Experts of a small language model.
Experts: 160 experts in each of 12 layers, 64 squared ReLU neurons an expert.
Below are experts of layer 2 (counted from 0) of a mixture-of-experts language model. Rows are named up (a neuron's input weights, with its number) and show model dimensions 0-223. Each number is 128 + 24 x the weight over its row's rms, rounded and kept within 0 to 255. Numbers have three digits each.
Before each expert's rows: "comes after" lists some tokens at least twice as common just before its tokens as in all text; "gets" lists some tokens that make up at least twice as much of what it gets as of all text. This comes from a sample of Wikipedia text that the model never trained on. Tokens count by the router's weight.

# expert 1
comes after: " |", "|", ";", ":", ",", " in"
gets: " ", "+", " $", " +", " −", " MF"
up1:097110128120135155102123131172102157101132146183158120109117193093158103140103151166120143130144141097141153128146079122139108094147128165110143132084139150148132084140177091145102131139161126117144098143141134096119137165113167160159117076099113112152138106083134152104152107129117153123118109119085167153133149189168084130185138114133098090143146089116138101150139110143113142137101114143142152157145124132152122106140134120118087137156117132154116119110127118154098101150122106152112126153154131124114145159147160144155159124110121162143127129160139097125112144149127142184130167144120083109131109152128117174135133161120148132107178109114107171138122132093093133116168

# expert 108
comes after: " of", " in", " for", " to", " with", " as"
gets: " the", " a", " The", " an", "The", " his"
up0:121146135128156124151170149106103106113119138122157132160141113118106153127100168116140137117094139110120101136107124115091114159159075185131090129152089094131113124113109146161082154115162158110096150140160104124162124112142097107146142112117127110145159127167145095163127090138153127116154103150140151147149141110085140103135143167164084161127145142131086130093113102087128116170106110163079130147137136164128184129122139129145128096164123116099089133147131126108114152132105146095116105093149078124118135173107088131144131132150131118119129120174101137148147101111168157107086120152173088114132151120120114180116116164133152139152144083147124138148106166115170110121144

# expert 12
comes after: ")", "0", " —", "3", "4", "6"
gets: " |", ";", " |\n", "\n", " member", " her"
up0:155149162122120135089123125110101136117134073153124109124082163094151152102105096134167139088149106103141149118115100148164135100141106150093116168143135111101115118158116123129147123103165161108122127088128162149113145146132155118083143139137106132126098144141154116126150114144123186152156149105128104137133140168123098139144075128141123119155132118152140177128110061107122113170111153116137106118095135132141145068161143147158102131134158162103105131110097103153146093124114129081064146122110129121097097151160105160145126115095154123150110100098161122100148133142171138114147134134126192191132111170134137130170118149113156134113133140134110141103121079123133119133129

# expert 69
comes after: "\n", " |\n", ")\n", "\n\n", ".\n", "4"
gets: ":", "-", "|", " –", " -", "–"
up0:096151096089139141090169123098142115133164108136096128123144150108141102111115087119107152154136080088123089154155159177113125132069132119120128098168132118118138121131145087116097137138160118186094140124153138144154185141097139134153129127125093155128144128087131142128146104143099116159084128125088114125118144076121131096119120099153118121125169130190156125167152144147143115128142117165076157143082136142124116112100114146160119115129120120148143131138149113133147166116110112108134119127133119150108124121150113116163155103153158073122159131125097134155129155152151105176173162100160108099128097110063134115109151096127164153134117126132135132142123143108145161107172

# expert 94
comes after: " was", " is", ".\n\n", " he", " He", " it"
gets: " was", " is", "==", " a", " also", " were"
up1:145124139066123147080095119121109124113139112125156129128110111149131057160125115156120094141144093115119135095136135184165108159118146149116113119147114110105182133137132117155151082124125160142152113145116074169142084170103112115120137115132159169155169088135130141097111127153128120154106156121144155123097133110126125139117119120162111126126106112094104122137133139142130092132107144142142128126181111080146128145121109109128092117127131119137165121113126147123111081139140096138136105143087138078106095123090089134124122175139110132149126156146139163104154157121099094142174090104164122141161170115135138098172176138088134146118125150128136076126163140139127068130148

# expert 45
comes after: "1", " ", "2", "3", "4", "5"
gets: "5", "3", "4", "6", "8", "7"
up0:123138118121090085144183117161139160129138122149086134155105130139136122098164165132121139097092131135154180131202128125140119072116112112103140132092172136158162157117170089122114108098121136115157142144120155123118169139101140105171103135117170130150191128107139114126133105136144137122147148129130160126118123137160139100132150113171123138129134162133081105169109099111137140102183123120126133154101106144113117134128142132167137124123122140109182162089129137161124149116124159170177147114090143150110102097117136079120109153086122138141139115112122129115102106159128095112122118101110121107173120149156145145097142136172102177121109143116115107153093115118140141152179

# expert 138
comes after: " ", " (", "9", "–", "/", "0"
gets: "2", "1", "3", "4", "5", "7"
up1:128107113089138112087141166138133155152109151115134108120098115099094133179121130122149080125125137148165154118113106097122147123138152158096139106050156127112143102107107167130143154114143144144119102132111102130128157141151124155115156115137126107132136136110114128143135117165118123131140184126107109128092157172118152135084119167116159128156142122116117121136077129139188209082133149143114143146106100134137099089153142118158108115143143172122112174136122136132152116143109154148163092100147118115145131127153151134134163126100119154163115111111123148118119143124131115123084097164149108122159175132141123159136143155120149176122146171115070132170091095140157120081155

# expert 56
comes after: " ", "1", " (", "–", " $", " +"
gets: "1", "2", "3", "8", "9", "4"
up1:143117117106125110121179127134136113093111111096137104136117168092118128164145135128113135161140135105112087129123091129121152099139124173070135151126123144100109100143100146100150138082131133130117157143123136139133128186166168125176108126092091099134119124127127085186139119116100119138169104118131089141104132110103168156117085135143094133068132177110154105121165146191152107153160117124143167128123169135130133145156176130159106129142110164130107108149138150147124098139114095132159126094159121125099127100088154156138152093112139128165120162120168109132119108140140135135166137123137155148082132168130123156108155133158169110121149141121111140127135138104117122073094

# expert 3
comes after: "0", "7", "8", "6", "5", "4"
gets: "4", "3", "2", " |\n", "i", "ia"
up0:112118103125124132148132116092135146142145095150127129166100153104102126127156117109121112159120136085102180135099133153131139098106082118105090113136125113147108125131135148136118083112135152124109126103120151139164147111102111127140098139110106107132154142158089119108129109156144112107093177120120114131125117109175130178147110107136086142173136134111138098125161153112156128091075094139142151113116158121115113124081131150159117175105159129153135170125128114124093120089111136132060098095090066141141085116106118105112091123157163169132104166130176141131129161135129127134100096122122113103143088111086105099086105101115151116132159119130136093125096091178111126099129

# expert 21
comes after: " ", "–", "5", "3", "6", "th"
gets: "1", "th", "/", " that", "–", " Best"
up1:145067149123144140147153086151116125122120123149129162130143189099095121141141129114142117134117130109174097128093113077114112113134144134102130133127152115170167144109097134080126128128102157123137141118166151126116086138129143098171146170099116112120116105125099123144158119166130150123117079109123162107163122159124141112129106157123152133098146114161148138134156164091103127121175127085121131159133106123141090139129148180167165113142138130100117128138135138159158173188096119145121153129126139113116088131168100124102136132084134104097138125140109118147179140090122175094081114122091126160105127156144134151142105117107173139133103138116126164137157063118127133157159

# expert 144
comes after: " (", " \"", " |", ":", "-", ";"
gets: " B", " S", " P", " K", " G", " T"
up0:154118106120082092124127116115111115129107184155157085113124096110139092106117126149111142130157097134157127131141157141137183095115160125086105122096115149131104166137143112103185146181103137120113091138101094155130104102116151145118148127115160155103130102145123120140108140161153154095120161123163128153095114115091143130128125178076079106142090094155133135166124147117146117169156137099106170092106127119110123120125136131134140147153092151158115090123127101138146142087101094103108123119151109107151163111111117086146172173147121127107100153133127135129150125143075144130091118096138120102098142093146176095154127166125112150120084120125121123101152121144113154105150

# expert 150
comes after: " a", " the", " of", " for", " with", " and"
gets: " a", " an", " new", " more", " other", " two"
up1:130124136124156124108135117163113145148134127133102111161134123149125164131136130113131125109173105107126120118142134158125165059130194119156136087130095143152162068165079157110176140131133093115118160081153148152132133157108141146145113106161130139153100141109099138124106148130120138117135141162134120098109117101164109118096138134159122114083146114109144109139156139118102145132164156114151123117129126121110074135132164133121114084142118128143126121129122146137112139150163143144087107073145148179135128130088146100121141118055102111130108112131123026131127109141094153161091166153132132120147130160129137133173129163098135148115144116158137096111092102140112112099132

# expert 107
comes after: " |\n", ".\n\n", "|", "\n", "\n\n", "."
gets: " |", "|", "==", "-", "===", ".\n\n"
up0:127169129129163100112112167128137148145172153171165114188134114117100149134148162128118119097139102110149118111139103167087114147113103130152129079122148134133100149096130156119133087136107091125144124135130104165112107116132110138087104131143109106121125144113088133110121086119114124162109112132105087113140145149149140103146142109156131115122106127099123165149113144117156123095144157139126127104176171097098097134152150137095121145133109083130159129118126106133132112187171102188124142115092112090124086132130136136123138169150122149175130114150116110150143094087121130159180144087152115135167095069163090165140135143170117113153081149152117152114160115146141117122112

# expert 23
comes after: "0", "9", "8", "1", "7", "2"
gets: "0", "8", "7", "2", "6", "1"
up1:116163103183134114180161131151086137099147122130140139120137094135094145100160138151118134088117093068128131153187160134136122116128109120130117128113120125080184152141122165127086133117149115088108141116071102099120149127132136110088160104147123107141149172093119129116125129135137123134150148122127126096198166061105100141133121081138125125137124150153162100108130091150149132133138122138129132162167175119108063104120133146171139166128161115132174125114101102111155139126078134129125115114191108106131130106130097139128144131160133118150131110144131120131139099122148114114161149173129132122114138126148101137149135151151108098160118117087124127168146116153146148117121

# expert 136
comes after: "1", "2", "3", "4", "8", "5"
gets: "9", "8", "7", "6", "5", "4"
up1:112106144133131153112149118121125127151164135120127140143133132115117120108137101093173153112154168103128112090141181111149144129131136145128113126149108105084136140142110130135103104129121121097132102127100153125126082128155104133121113156095114116127171160135135127129162103129161142203121137103136098176161163143114119089137118116066172148093119108134103145191185134135149140110103104120130120130125154104171104128112155106133189116084136091154138120133155105138106093127159126164097161115131114121119150089127147116108134124096149170169163098116130128089145174155147081153146111112092124179124122104129133172116111160120137086112114143152131154148143155148116110172132

# expert 50
comes after: " |\n", "0", ")", "4", "3", "5"
gets: " |", "|", ";", ":", " /", " •"
up0:138114115105147139162116090124125158178139125127145123160125148143098108164113111128098143185158138136082107140072093132127159125118126105137106124121158099127102124148122141133121109100110119133112141137129144127129134105132156141142121112142063129128159081127152152160152148137139111162110091138101103109085166085096200187137121095145132143114118103124151136179161160137160128127121139168118099113116143158125128138131146134098138125103119098114119127161133142130074153135132153128133165108134126125127100154143119105086137142118137105135130107120131152106202175120111096143179122112112092147184126129109103135090116119096135115112122172156158123158112140115183133120179

# expert 146
comes after: ".", "–", " .", "g", "d", "°"
gets: "2", "7", "6", "8", "re", "4"
up0:118115125089126109143137146089140150133124141145194110130166116150118102099116113143101144125127170125107127108086139130111111181116161147140150135095116140166143151112104134096144097179112153132144165144106082137097092084127099116149127123120135120138158075141082100133094122134161139132140104121121143114139137149132137157132155148104058136110061126150169086141150119141122156131124162117142150118147105109128093111143154174179139145127111083143137098154155137112109107098100102094118135142139163133155135121139103140128077091154150097102128161153105070103101121136143163168132117107133157121104145137107111141103121145156185168163126134112141113127101131140136123114130

# expert 38
comes after: " of", " in", " to", " for", " as", " with"
gets: " the", " a", "'s", " The", " his", " an"
up0:126111135151113103186124098137126118123129104123108146138138160118121152156130137161147154155126139116132158121104102142124099133203126088089138130091153131120156144145117127111105161158128110115115133110167140082112097105145173128131095122112092112116157135085130118152147105109099116219106081153145146099146136131127146130124105137143119143166099159161104108092162155101117109113113115155111150142149127120124146149094101134153082122160126152125149114123120152084095129092132166156167093133137117169109175106151121099136105121119141142115135078153139124175148132150126131150141121152159095167168173169133123148132140128123173165132107152117099160129147138149142133089110

# expert 51
comes after: "2", "1", "3", "8", "0", "4"
gets: "5", "0", "4", "3", "6", "7"
up0:135152125108171114152126125128128128094131149129175118097106088144113115104134125096166131115147154126136104138089107138135083161140112162132084116137106144161145103122129109146095148160102107122093121119126091129120130121121154133129121119104111123120144088087106171151131151137105099097099116113101098154143135139144089107126123091116150115153143118155125149110129108142123150083170128183137103082177126133108156118130120134128156156091119061146138144115110141107137155152133160123172086102175114198104135110127123154115146073166116104111120185093096102123116092124133145128135132129097116171123093101110108157171125105139104157136106097097142134154112114094136116081146

# expert 128
comes after: "\n", ".\n\n", "-", "\n\n", " |\n\n", " Born"
gets: ":", " |", "-", "==", "\n", "==="
up0:123128140113107146090126108099115095141151125138125125110169159129149152135115111150117082099168090150166081120124089102141160137102119151144126164152162134122193106140153148119063085183130137096151109133103137136121126150178114156160123147122095093121168144126114098162122086145140130113119155119146111113148157154115080161128110115121101163145118147104129155143119130134148149127120123164153136136113129139128162087182127190163135179145122092118096161094142143165150133158148130115125105077094138120130139148148136115136165089124121120138141128169120106097118136097096137158093142091126129117138154132094150141130100124075151112147154110142143100124138121097125134154126

# expert 139
comes after: " ", " (", "1", "–", " −", " +"
gets: "1", "2", "3", "4", "5", "6"
up1:117134117099135100162146114135117098117134092094112153107133178203129143107112114108139133107173066144133118142115095126127130104127143088108096121154144196138149119131124132130134101112119092158144130115108142168142113113152135132081102131106103172134113149130129160102121071116095115126161138143089103135138077105140113115085126102123132082132144090131102110148162153113131164126152114163108110130118130117181156133159141153099122145119102097143144095139177103106093142072122151090088164127117121134112117099124103101124106137129158140107075137142112097164138093119130147148133115158129097154097118147102126107180152109135130119163164106128104096120125104117136128148145

# expert 7
comes after: " |", "2", "1", "0", "9", " in"
gets: "6", "8", "7", "5", " New", "4"
up0:083130120174136090131154094154099134141134125095118163072136163125111178148114142100173166122136159120154109127104133099158202113120157103121127090159119106127104144122137186106110140086152122151111079146177124141100141156130119130139135153123067137135160113097122105168145117114150135143114120145120146135125127164125123139174091105124129147111160111156118122127128138128143136170089154096104141112164124121158093145113161109149143127121122097122141134101116186141167138132113110111159161114095084115127150126091092095098152142097118086120107109121137136149132130143125117130138115171149164146157134149145149132070138122102128091129144136126118137171086110145134118170134

# expert 10
comes after: " (", " \"", ":", "-", "\n\n", ".\n\n"
gets: " T", " B", " K", " D", " G", " H"
up0:098091152093124096093158115123152102131128139136124100138135087156092150131093083152105118139129160170163114153129123137125081117160172115094110164104139165093157120147180098118124132178109110141117126141097141078110110119151104145096110141116099104129133157132135128121112213097111125134140128159135113107115110133113094157095110111141131156107134146132095169141106098091133157115144093112129128154145127177112134110122137106150117142158104115122197126116120129116121122111167114143099152144108138170168101111156115088129105131144121134123139106104084160126075072159099118112134083139133098164161107138156127127102145113138136120129092119103105130137149109141156131134098

# expert 158
comes after: "\n", ")\n", ".\n", ";\n", "==\n", ".\n\n"
gets: "-", ".", ".\n\n", "\n\n", " (", ".\n"
up0:104094153154085109143153107115134129108141072140146131140061122124117131135117151125121116131145179158135134146135142102130163142119116153122156146130152176108154219118147134104096142117133137145100123109089124119132108101102136121143157094126104129143153112078129131116130119120097159115142112129153099116144136128136122133106130121161148158165159127145099134144111100101109114129129146098135145107098126139141134150118103107108071164127089125169168094098137142130107111118114161125105136084099090141140123131117143099097129138136132179150120119152133131101108117167122155133121175151160180138163141135080142135085205126134094157108133154135160148147141155150115096188113

# expert 115
comes after: ",", " and", ".", " that", " but", " where"
gets: " and", " to", " he", " it", " He", " or"
up1:127131152107153095102133111134103125104135124140124145107122098132108140075107131136157123124126095178122127162166117141139147131087128108090086085115130090131136131095104115156100171184125130120103124136086103117085127134137157159098112114148111113158138092085160115142163136082137162084156155143101115104099104095104085129168087135143129167142103099114136143130099146143140118133133100154129149154120144099115174165140130142171136157140089097141129127121133085100145126122144159111121110076157106107099149070096135126130124122118171102102130133170117159119157106151174136149146120141143132104088143161166142118098131108120145150152158129074112118143127133101127091119127

# expert 26
comes after: ")", "0", "4", "3", ".\n\n", "6"
gets: " |", ";", "===", "==", "\n", "|"
up0:150086093107140124109129157126117130122135102159125123106085115147104101127130148090165073146113146180115174127122121144166191122113144136143114121110105144109152140126159129135093144164123147128122144101130117130087165206132128156158134109117100129130118129121132147144109163113138099104132135141152118157123132095147124131095134148181106160098116106109104162150159138153108121134120131142113126132139125132149131142083090154119133103121162147143116107091132149104156120116151119131132123144094125083179128118155113166128137126134123139097136076158141132094076126106136175140156128145101101150136137164082181105098092070145086126152165117130121124153122075107162118155161